python train.py --num_hidden_layers=8 --hidden_size=192 --n_experts=192 --experts_per_token=8 --d_expert=64 --d_shared_expert=0 --hidden_act="squared_relu" --moe_layers=[2, 3, 4, 5, 6, 7] --router_score="sigmoid" --normalize_top_k=true --routed_scale=1.0 --balance_loss=0.000276 --balance_bias=true --router_logit_norm=1.5 --init_std_router=0.015 --lr_router=0.000491 --vocab_size=16384 --norm="rmsnorm" --norm_eps=1e-06 --tie_word_embeddings=false --optimizer="adamw" --learning_rate=0.00233 --beta1=0.9 --beta2=0.95 --batch_tokens=[65536, 131072, 196608] --max_seq_len=2048 --train_tokens=434700000 --max_steps=3320 --dataset="wikipedia_en"
Below are experts of layer 4 (counted from 0) of a mixture-of-experts language model. Rows are named up (a neuron's input weights, with its number), down (a neuron's output weights, with its number) and show model dimensions 0-191. Each number is 128 + 24 x the weight over its row's rms, rounded and kept within 0 to 255. Numbers have three digits each.
Before each expert's rows: "mostly gets" lists some tokens that are sent to it at least half of the time; "comes after" lists some tokens at least twice as common just before its tokens as in all text. This comes from a sample of Wikipedia text that the model never trained on. Tokens count by the router's weight.

# expert 3
mostly gets: " On", "On", " off", " along", " on", " Released:"
comes after: " the", " on", "===", " ===", " was", "."
up0:153136189102128136139136130123143102140118104163141154089169143171147104109112077154116145111134157114158136176132143125163112145091129165187076072168142153172124139127102098089139099169140125123104157135183088150091113128127118129107116129075111108088090090139164128115153114134123096146124102110123124132159119113126145154137142118111095101128146138138126070106121124108128109100110103147142125155152146153121144140161122117155128124120135135170115126150146172101112141117149133158108165107127139122136119123121104136157139116080118103085142137124143139128160155078108134094
down0:114100095114098143145108171133117168078131170148149138141119136124097151101156107103123143110127127146115141133125101124146079128133087112180122135126124093163102102129110158092105104108117135120157161137105132177116146151138160154136094157108124110097139114112130176118136144098140116136155136131127114132109151118091122133104112146102123093143156087137140096104139126105146127081154124146152140090141123096117099090128083079126144143100113151127080160151145126152108070133116118146121147105081133159117083132125108144136149114052157156108157147112120085120093137137153083151
up1:133157134085161094138087137134130083128140146086176123114145150124144136113114124159159099146136118109122121128107153102123139153132102123107122134142126143127090083100147103147134125135150149155098140148131090159165141115126103091146105160149154166129120112114098131144113142121147101128107144189117088132152100159126153142180132097090178151134096156111128137127117150129131120127115118119131143128133145136084136100135127129110145136121139101127149151119140088139155121150135130075139122115093147147101104122158130127116131215147153172105110134088147146211109071081119097130
down1:140089082100129137130127121102160153130103106153161164097163135099142094110090131154119096088122076146143165170129139151145121153151160142113118166142111125123142159158143169156103166153130131135165081127133118178152125093145140135138139136182114155098148169110137114136117133118095106075116101150153086119145130125105135138138134117149114129131145108141151121105125137075140088179140155116115109103112152112143188122163106125113133150174081109161137132109123098156140107122147140134150152089131163100123082090138171135120118149122114146160138132121142125129150152150121152151

# expert 16
mostly gets: " Mag", " Av", " circ", " quant", " ph", " Int"
comes after: " the", " a", " an", "'s", " The", " T"
up1:129121155127151117140143145137169080131122139098117129116153150126161134129150146116128104144142111125153124134108139084110159123101152114113106120104160137153101118070137085137163120139136149118116164182101053150144127150125110112128134159161159109108106112106125127122095107129148132122120171113155090117141101165114116125167135112114156133149109114146096198164107142128134109120092114156187144147129140163141131114094152144123115140104122098147139146134166112092117101145153141097194142147079136122141134093111155121131138187132176173139120153109138112169124120093103149116
down1:119103124098136121124132122142126117121143103151175129091104113068163102084123119114111105095114044124130167150105113111129091134128158136126137154134118176117175170148140193110093137130117167128154128165140145177139135104125144145150083146204098154107091176134140112118091121107113148096123136123140092130137124122117144160117158128101131075146141135123140129132106131083112109171107123109099132095141101132133135116128159126130109143142117126186109128157103134136120132097118117127108143096123151144126094104111148173112132161124126101183150142149125130107127135131153139146
up2:140119122134121139136113122110130140132108150130080192114132167105088157122163132113142152130129099131128132117139163095112129171117151190130120093112146171142138141139150120138116155149098128084152115167130087136106149145133106087105177144132144131123183142153141111147098115135083140079120148150160162145176121116154188115099138110115129140133173116123161126146105128157115061111139096135123127155105142158129134130127138143153122120154131100146112161106157087160114149114188106113118129117112129148133130098137147100140109107152088145118147123096149090140191137114139137162
down2:135146071184161105122132117121149147138119089144113162137129136143079136137152095157116103137177113176112149140129138109122122132088125133114099146125115125126150076172125153117111108113122166161148136125152157161180127126153106119121136141127125133158201110147146111095175079140134112112128136109105162136137109102127140145152106161102162134110159097084133080133133135125153126146094122159106057158117143101158128144135145143147092142120149119105165124172128135130134114110129096154173152094095143083120107144148127143168151136165150117152141157127113117111147116138139151115

# expert 128
mostly gets: " rain", " short", " moth", " Half", " syn", " upper"
comes after: " the", " a", " The", "The", " an", "'s"
up0:143142154120143121133130112132138103133110151154099163106157128145130129116140088166071168125139162098156141152162151125145135168098135173176073102125136145163149088087120093082130114149122120115130151175131083131131136144105109119117114153069092147105107103156151135117164128138102093136152117119135153107134116110136134150136119158104087096128113129141140070113113126111116114124115104137179098125169145138119148133139139092128149123145112116150100124155147135082112124124163141128078145087100136141093148140140092121149135156120074121068136099097136121092123132101113095112
down0:090135122116131137155073122132136187125120119149162109158127137106109114106103101120126153082117134149131162123126124101124039128157098157172118110098072126094151115094126129113122090115134144121113124143111098123121143132149164122101086185138087127104109129156127166144115135124122093099158110106144152154143124129144099182129126122139114080089134133119111103094105131086135128114146136155123153130129101076095132132144148132097124132104089101143080125101159122162145127118153094123116137116070121105126074136144128154097143127089128156115135120122115124114100086150136139105
up1:157143132115117096152165131114114108111130164078143136085151177144152123157133118135115117149135116122126091142091133110132160110114118118110124122105119135139101108114120051125151131144140172114102169167107073121168115108107124138093136148132177145113122135128114147130129130127172123115122160163131112101153140161118146133178125101109138137152077115137087150121124128130147098140073147145140130161134156153093140099114146165106105121111102101156094110145126094119140124113162102114144103135088151136100155103107091121107144192141133153076104098088161132162144091095119134124
down1:132044135110148111085119101134131128112127119152172119105125103102149090106091121142096126117117095156138143125115117150130098120188155154158119163133144143143138180112169158128100132139117176075137114152151125170134124106141162103124074132196085143085144159121132118154098096106092124123101111103133086122151136099101171128133173117126108091124169124131137130141155106096122101148140120117133150098119132136154152165155137151124132156136135138173105110146112136149122145133129132172114155108160140123139098105123174144116132155134119121145138115115121132107121148134164153173

# expert 99
mostly gets: "On", "In", " During", "During", " Although", " While"
comes after: " and", "\n", ".", " but", ";", "s."
up0:171113179134132082161163088113146124130102091140102167089158150173122083155126109139101148121119146105136165148130134121138116135110140155180085098167114195143155152128137128096156097157122147128118170143130118129111120136131104131106128147063137126104122087106144121133149132138120101125125148098144176156146162131097125153128135153115121101134102124136130086123112156110165129138123116144169136141144104166149136143168151128124131109149120118185079123157149152117133110138148127109144197116106161117102129136127127149161145133083099095114138134112170118114135147085104132117
down0:138134124159093153161109132112161162115101152159129120113122157132104105096108111114136137131116099153131173170153130161113091121142132143169133131114131140118124097101100135129154124154121146132095157141130151145107125146119123136071108117105157112119144114121139132132136100108134109115103125134133163153116119097126102122095124125147133085118147111148137125097119083128118181092158113164110152122187135111141138114122068137099117094096121146137093154105142152113115128087147064145125139126088144125172145162127097121124175122108103115119135133093148041049120142171137139108
up1:185154133158127137110136109150104073090137142119153098099140184146160185155142123157117086132166124129126126147095184109135146128128119126138126117132156134143077097107162096109158131114144150120087153163101101116153107115120128094142117152145154140130100123126102121153123098136124126089140145170150094119135120155135130125152163138114143125137082140135117186136125167144132096128107126114174135139130138138095131106139130120108140136134121113143150150135180091125118127150142122078153111140105161158108126118119146125123162179104128163143107124100156171198108103081138110097
down1:137095088126139147101109134119124129129139141141191146076119150102149100120060120154094117139097106175131137123119133098143095182140108181159077110131125158107141178111169179134096106148113134098164106139114136169136108123157132117108087148176101131092087172111125096126102143108089123094137132155151109106126123104119139128133149133160108103138146116120137159115112138101141118160141171125129128117109137113161131144155143122130128145177125129176134115133130152138115100114101118125119136132141137119076122108129112152105139159102131103181141098119129134146102148118135157186

# expert 121
mostly gets: " DF", " Red", " rest", " re-", " Rep", " 0.0"
comes after: " the", " and", " of", " for", " 0", " 3"
up0:158122171107153122140157129123154121167138105173125142079143144163143134126142106143141145119088151107177147184151156123186117172120121166151090088129131180162166143127148120102144097153120128115114164126150099130119144162121109106099145142042101135106107089162155144121149142126122075125123134138117157114130135121124124155123137140123100095154133131132150069103119144137151114136142121129177117118138125180151151125122124100152170129118107118159127118119141162082138121135167132136075155115115143138125140110148143151170126117125106118092127158102124120144133139070127118129
down0:127108099120101118185098133118126155131132155121147100110138108124106100106115136164138125104152085156137132140101157151128095089123130145132147149095112135105131092119128127121124125138142188110140108140112118157136153135138128130123119144124152116101161113107126170125144163078144105135142173146130097113114143114086098143124132131098150097093160105136108075095090120124119138119135105177115160152158120104130130149117104104126072146063103129161140119115160107121105092090149069111156142126103124099144091085141108151124161144085109139137154159126117049110141114132143097101
up1:143138160107147098143109090109131118134135137083179150105167151128158146125124116131128125145119118127097079122095123108104133142106107119094104121124139129170088103095139081126176133140117127126112141173104085164157103133143106114109142125151155140114145136137092140127156123115146128136102164154150099140134117172118136117176141141115176134121111153112114189147163166136146122146114162116172147127096136163135115110114117121127119135102137120150121183127158084151139098148121147128150117077106146122107098109101102143121124198143110166118087134137158132186102080111102136095
down1:134118097108120106084090135112122136091148148159178133095140170072165129130099124113115093130128109125178164134109123118125102143172144169133139172154119156092139166127170170147110125112136111126174130141134093158128106086112167125135095145176112141101128175139089094116109120138139163100108115145148114133136098108112167158130158130120130092164130140153119159092109145078119095162121152121102104113115173145106134148146157144110160148172090128131111089114145124137117102110130147141140131113131149149097096098124145105148145165142121124147165093143117141146149137122149131167

# expert 141
mostly gets: " '", " (\"", " Apps", " Candidate", "==S", "\""
comes after: " |", "|", " /", "\"", " (", " on"
up0:167142172115131114129113149128149124110106107150115108090149111147148138104127118143118162188131149122165130156139127166160104177106102104147091108131120131170148117126140132125113098130147123130099160149118106160118143114124105098154164171080102088106116079138139159130109134142115098103098133062144153128152141130121120164131146129136136114142145149139132072106117165099081149136119109118133113134160123154125126148150108091161158127120101161192104141153142147074100130128128122154118157128103098110089131153140138134142124104098103105150155160144127103126142174058102135147
down0:124118164099124150115157152141139181104105144128092096164109138110101139115100105121147133066143122138116137129081092133134105119137117160142158159087136127143101119134119153143119114144094147097150110138103125163100102128117128124170144165105095106089160132146156172108160106103090118133138112107123121113129125120127079118111127113162126114114116158156160130110138103116127150156115121151090172172153128077117177128115086090122122141126085122169105137083139153107104091111122066109132151146098072164123134143114155168097146114107139144120135151128108083122105118136155142124
up1:167114140095155078107104135152143109093161145119164129096145186121111157128125125134114110133133113102134111157096113087127139128093094129103135105099127173149064148105133100138142115126126163126105172155091096153106138152114121126106099127155146122120132152133114117157172106115150133121111125155109127138149097166130136098159137144116140156157108139107101156167120148154148106137110129117188149162135122164092125103128143125106148137124125129131124140131144140144159112132150162099163115104069153107105118071122095159129142194156129169113096127130142169168107108091127113098
down1:152097143120141114103118116130114136119089119145180146108114145136156078112099133129135136105128131117166169158138158105121128119134108125166128167125092168093137189161127163145130168110129135105155112146145121161132126123133123112115098136182114123116093193166140071160094129119094148073139097120147125135131119118089192125128139151115119099118182136133128128068156131139141120115170152119141139124129131140140133171128141172116110118108123109149110124102084123125168149113142132114182112122132151109127085103118143109134119097111105110162162108087125135137140121110161169129

# expert 37
mostly gets: " Coordinates:", " Kingdom:", " Length:", " Died:", " Release:", " status:"
comes after: " a", "\n", " ", " an", " is", " 2"
up0:157137165098095119140128121091165114128136090184089149087166151147127114114120107146124154133132139130150134122144139149148114142092128158140070100167135144179120130096125141114083129156117128126133185136147101154097126144129110117140130131104098127111101101134133131116136086130099088156109126109111123138138128120132125190113129114114116094123187156131153073138103176139140126120133090120158109150143127187129097148119154094118128119126125109159102136148125153096077125141170125138078170102098127122124146130151143135184108137101095115122126134134143141119154156087067113131
down0:120106095107105122120098150114148131082126143105092113141100121142139131076096082117086155137141118135103179129137129127094033065138099170115106120125105153153111109124121123129127123141121131125099122111144117149119168139171131131108114141087125116116138111124145153128144126094149123117160136098129094151103149136133115138120128141148130115074153124155124108115152127085092131108183147152155112145076103125147118117115091148117091109070120144152120111112163151118117110119150110139114121129092117107140124160126059148126152144080089141150125135094116084098143100146139113109
up1:165140127112130091127139119101119079100136159082172089139132157131164171137130139131112070153129121103123108144093135073153139129090114119105149098126135128145098117132147102153163125131141145147099160191083131131179148115134114131115129147156164147108145128115112110142135098127154106092140152156124111124145111154140143136172159159120160125150073125138106174140111147139163113129077148138158143154131112138121120106142133141124151114147141131150125145129146082104141133146123107106144109101122133144095163101135115126130136200153085159097119147115169148190137095124142100109
down1:117088127148172156113116135103138142112144129174177140083092119078113106111087115150093136139122107155118180145098137137121097111171143136137104155138106154109136158098131170122122169128106123132171079139149115143134103101156135107136091170176090117128137159158138086160099154080100106111108133124129075092150114130131141091118162115159068074132165125127136161112121106134126134125154128150119133075095133122122150132137097132138138145132099121147130131109125133149139108102119083131153151099144112128113148098116130119125128126143128170166143125138148155122132156098139173160

# expert 61
mostly gets: "===E", "Ad", "===L", "===R", "Al", "===N"
comes after: "\n", "-", " ", " to", "|", " 1"
up0:158116160104116115137114137139132102136104114163078121083179127197112104125114126157124161118114113103165143148165119137161117115106134133151093096160135132176153135124131117101158113143119157119110164160151106154113111154130107118129123175089105135112115143160152131120124130146123050136110130049113126145135125120122134155096141176094134094142154163147114078119123152116112095133147121115158120143163127164140165140141164111115130133105125151154101130162113160076116125122114125113100166101106166146126138141122139156158116116105092111100148147151169124102136139084126127137
down0:152102113104132149123084119123138180145114182155114121109128098110140091144116101123115135120124156153124154164137137107149104095120123163150121142080135103159111115141118095098120125121124130117140090166100159095092151121138140118113100175177133093104142145118160171101148142068123124139151146119128147101166123161118099097132128155078127071131128109156149096104126145113129145119156128162118140160175120128132140140160057124101098146083123112095107133130148154136129109099137056103142122113131106125137112140098136125152136069123103129142138129106134139123095110118105085107
up1:119138155137139129138137095140098122086160154074137096096132156126152177097165114144123091127122141123122088140107160098128128116103111120139099070128136160133106114134160101178146126129131142161141168140101111117127122119115097114091143127156134127144118130150091119171104100119115121094096138193120096135136127139120180126143130144121133121131066113137126164153122154150158092137100163156102137123122096131155117092116119128110144137132086107143115169127157102145103122115136114112150114124088167142092150093133108109130143214114141164126132143124157181170133090108136121130
down1:128097092119120122077106114127156149125124145130148119070167139080141145109115110132116095114123093141126190159144145119104094130142120125136120147150110208107139182135155150157143138126116162144146122118127111177150148127124138119109142110196096122104132197141092097116093098116107116110098096141129123170133145098124145122105164140144108113126148123141148168133115125106116118138148097111159170063126118127126146125121142156146143144138104142155110122112115148170085109100132118143134143102125154124134083085124150135123163158109115143102175150122110134140122122135134159174

# expert 98
mostly gets: " throughout", " During", " across", "During", " Yes", " In"
comes after: " in", " for", " of", " from", " on", ")"
up0:157133162120130115153153111138138106170106115184128152090133142181131110118127106135124175125111138140163175135148108142139105179115129176192056146155114169145131108124126117113130106162115139111123168146155082136121128115140103126116142115083085102091124095113125147115143131126125088137143162086145142124135127134122139151115145156131115081138130135129142074115107130093101149111099097131177100148144141140136152145164153098115115114133121157171086162164110156114089129131159124143090170124132132117111138161141145134147113135103082116102154121149124133107123161094116149128
down0:108135150119146163148108126133134151166104137167129103159099158131100121122106129139131140109137126088118178161153113129128056089152140165147140153145113131145106099137091095112145118136141112084124121167112117136117120116144140155103116149099099108125169121101145190112173119083122108146174160113129143108122159089128087142125117161116121076110101110154135118107128122076117136171163111155156134143170140073175131108139125128105092138107125125139085107109194130137125093104131100120115126114080139133114110120125117135095149148086134150125165118132143113104125107107147133112
up1:126143143117136098099128124146096143124131141141169105092160179129168155116120151173097094155134100132106094149123123076130116118120099147120126097110139131132071137104145088123142099157120114124128134122119095160118139115118074117148114140176151130116089144128127148141117128116170122122096170158117124117131091174113129114149171111087130138137094155145109178167136139128114120123089174172142130131094089150156145088107125111132170161121132128141135176146172125123155117141123140109147098119102158101100127116131148132125131168113123178120119090128172133184154077116114144129
down1:131114083094161154095112135099155150113149182138185140109133140116162110098099148150125112096147140117152153159139149107132109134170111165123090144139091140120149182152145173147128156115105141130160108128128073182157120144129109118106073144167103108090080179155139111146085116151089129142144127134163083102146135125097156154134150106150143108129155136155173162126136077121138122155114134116109158135119131142143131153104135127155134138118096113147113097133099125139119127162122130167135132136116131107107120084139142108170121166140138137142144133155155107144114112138120167166

# expert 103
mostly gets: " Upload", "\n   ", " Event", "',", "==Track", " Her"
comes after: " |", " with", " by", " for", " –", "|---|---|---|---|---|---|"
up0:128129152132137101152138139122143127138095125187086128076165133174113107107121071154126165123109121109148136148145119129145108167082111163189076121166119156178144147089117126109142122128126139120100148138133089143112120159118098121104133131076106136110121092116135121133100113138126108131167153111141153153152126111159134137139131126119111097130129130133128065124107147109137119121140104151152130153154138151142134147177164132146145130124099165171081137158131171080101094120161125118098191095126145122124126137138132125155143108104077115097154125120111096135152137080102131132
down0:135107136150114153176107144087160125109128130141145122132114131130129167104124127123129138091151094127149155150102131129132051114115085160129110178110113111128129101082154151111141092149132115102154149126095100153114134119149168114138123145090144098107152111136130113101164163096101106142170111098148143147131128116157105101131093133122151100132113122148127102094130112061074173172137076136144181134193136119100139090156103115115115151113123169125123152102143142131094138119112070110111138136118113102134126153116120151121130113092137153091146139093121089124146125126104126140
up1:144124139129129110134110092113127082133158161115148110104144167136158179157114145108131090138132139124147113138125164106162137154109108130113123093129126114148069106069156093150144148154157153140091145187094122143143153111145138128117095128153175155144107096123069124130112109113155126132141143148145122121159117138154184131144171132108140123142101147142142160120148139132156135157147142117155165144121139146093151101126142132133118115128144111145137153134169117126132116126105112114152092122097149141122143092122121107157141200119099167131106132099164112215111114081102101110
down1:120088118112153136108116136130150161109137112150177157108108154091162094106140124132121120058110120108143131153099137106116114147158118142154116175106098145116139177107136153142128153113165174120141096137101133173152122098155179083125092159169127112094106140110141105132123110107087119136103120119153109133157128101140170133145173121150117114140160148136151096103106118155107095141190096122153131099102172113153176146121131094122133159150084114172112109133091152110122139129140122112135180104140103138134150104154169127115139138121141146119141127115154144136121115121119177155

# expert 2
mostly gets: " Education:", " Occupation:", " Length:", " Language:", " Density:", " Starring:"
comes after: "\n", "-", " ", " List", " with", " that"
up1:147143171103145122137168086132129105107122121086162094132169177134163164142158104141135084135168123142101086153100131090143128105112128107114154096136128140140084115143144081132175105119133157137083132166124139130125140089126120115112098113120159133137118131117125113132134117122143131096139175168117115123174114136119130113164148115102162134148064150124115159130099162129140100153102153135137137158129139167122140121153159107101109142122123113131103146135146116119124133154131138077161129134061156153106150089116126120108124188138116141099108127103171172186131092106132114106
down1:115092136120142146127128133088110114100125135176185143088118113126136128098104129154145125132113080137158133170102140129118090192167110155147093175170109137119146145120146171108114165168110151130159043158149121170143135120155149135125098137163127145084117188143116090147111144047102081110149102136124093127134132120125148099154126143117120105114159116118134151088100125139132129143136111109108119114103156119135181120144110119114123123159096134151120096117113155121139123115116118137131168096150116117105131123120136133127123143133135125136134152153144148115116157090157157157
up2:138146112145110149110126117126139118149119163132094173129102152111105159153170110142150130110145121125137126108124154123145100152115153176127114130148139182133118139143169129117122156134110104083122115104140106139114148149120120111100174155081123116125110144122140132145136114133079124104142136157165121145107125113140157140114159114104127131125168128160176105143080169168107105137121113136159112166095180164089151141118141122154115123156098123162122147115153113158108171165207130146135121143092155119119095073124136105169106108153114158111148134120171115179190117113115120142
down2:150143101162098094157141109113159126125123069141136130133137132118101144135122073161100116136156101152113150164140095109131121116116164077129074172069136114135119086167086121146138149092108161133130148105182147146174128093139140140139119163111130104151180130140100138091112127144137131144130129110090136128129130133111107151164150132168109177154105141119101116126126135156166128131092087154101111124148112111174122133145138128143114124092109089100146137130106165130124120133111161102132161110111153083149130153134142170157134145137103132113143182148103163107144111098151145125

# expert 112
mostly gets: " $\\", "{\\", " 179", " 0", " 1931", " 110"
comes after: " |", " and", ",", "|", ";", "s,"
up0:175130176109134135133150135148157111133104115138113155087149124154116084128129098172123152137099144084147156166145137126144110111074120156159085120144125138169138166140127110103121102154128155118115178167146104138089137139160106144106122130105110106123117109156118124126140106127110066127139113077120130156122125121123134163100127143103106099111147163113124098119124136143133125129153107151184123135130122147180109088146126132138093123133101116166096129162111157086119119110133130132100170099122144146118113149135157167175146138089095115120139157102121100118152152047084118116
down0:103114124121143146117110135125130152074136151117137113118088170101138126106131088095104135087132130150117136146114153110135097084122135169152126122129093130136097101086107135115123081173135144134174117135125119174122131134119185146098098166157122086118128107109142130134118116086113093101137126141117085134133117135118082135128133087132104082126131139097134110137107095100098136110145095142118152118157149148126119123165099129088128097070090125174119187104164145093126125093123088122139172141137109096139108111131117152109157097121103173129163159132130083120123142119141123077
up1:126158137136142125125165080092139101145143155088148108100151169144151152117128126130111098165128116145139094122104163130128141158068134134109144111139132152140097102119158115126140162122132151123129149166111092133151143105139122134134130131136137129126106094148110123144122094126179095115113165149125104136144111128109151096167125110106164146172070138135102178144115162143136075157098148111131138167102108155117144111132157137131135124119124127164116154126174114138137113132110127091143120141081167152096097111108118137119123190135123164109088126069176155183125092114136115079
down1:143095134134146137112165131122141118116136154130175151118119136074128080082121119131138114083121107133134173122092139147135127157161170147133167191158142147121159141141142186133075167097119137125164119129164100193111156104184161115132156132141115121136111169127122109161137113075067141136154103117119122112140115130130134134126132112137127117152166145140133110089098096125137117149140163088146162110098099136100134142085140130143128131145131103156108149108093153170106107100128118149123159128154131162105141110135161121128123137126157133152124116104148134098136158132150187138

# expert 116
mostly gets: " what", " Episode:", "An", " novel", " Directed", " poem"
comes after: "\n", " in", "-", " ", "\"", " In"
up0:140141164134140122135146107118133125139106118151116174078127127168119090114124096160122158129141132090163160130152096129140118149103120151184054141178160142155165123102110126095109097173104128123119185149162081135108088153119094116127129155091106142102113114121108133125098094126094099148134127107119114176146122121122152160139104106112098102123144133097130073116132156138112151116138102107143105151139123164155112126142129115113127104132135151169105121135101151097124119108139141136092181101119148118121101145130138164157147125091112102104135142123180121140164146090109156164
down0:134110128124116155107084163097139146119100176151114128108094128142117115080110120123124132112125111119138157158113139106118043145103100115176106138126121144110095097123135132124130119121118151108152151168141110190094136130157173178105118148112119105103130159139102139119141135082094127150171098144100091172139107124124113117122108103136118082113128116139141118085120132111124137125138107133140139098174099099143138110130071115126134132115090148143092142096160147117143118122131066110126171149110104155145145147112101138142166137076117161129134171089154088092127141108119109124
up1:133125157102135109125125096093114106100147155076166126108166178148149195109142123169111102136116128110140081165096124090154134137120104111118147106122127154150104108107145102139167146129126140147119142162128101142168144124120115113133111124159159136134123125101096135138130137130156104111115144170127092133160096160120164086179134136110163135142086127149091180128117156148135087144116126133144160128106135143130160097130150133117142148117103107129125149138163131139130137105141138097149110154076138105086126104126121146096136187143126162085110135100170169162144075100130133090
down1:143089142082121102100104138133139129105147140140174161103145100069167109118089119136137131141101073165144184151088125112164086133133125106119127151160118152122149193114171169150142141134122127159162120123153134164127131116107162126111116107168107112117147157128083099152119111047108138102103102135148113141134146106099150108166136128142102090153143143111127114102104127159112078206162118102141155127110162147133170112118096123104135133132117146129133133114126131162106145118114119144146137121106150136137119095124152124139161117109155102109137141128132149121149156118144136148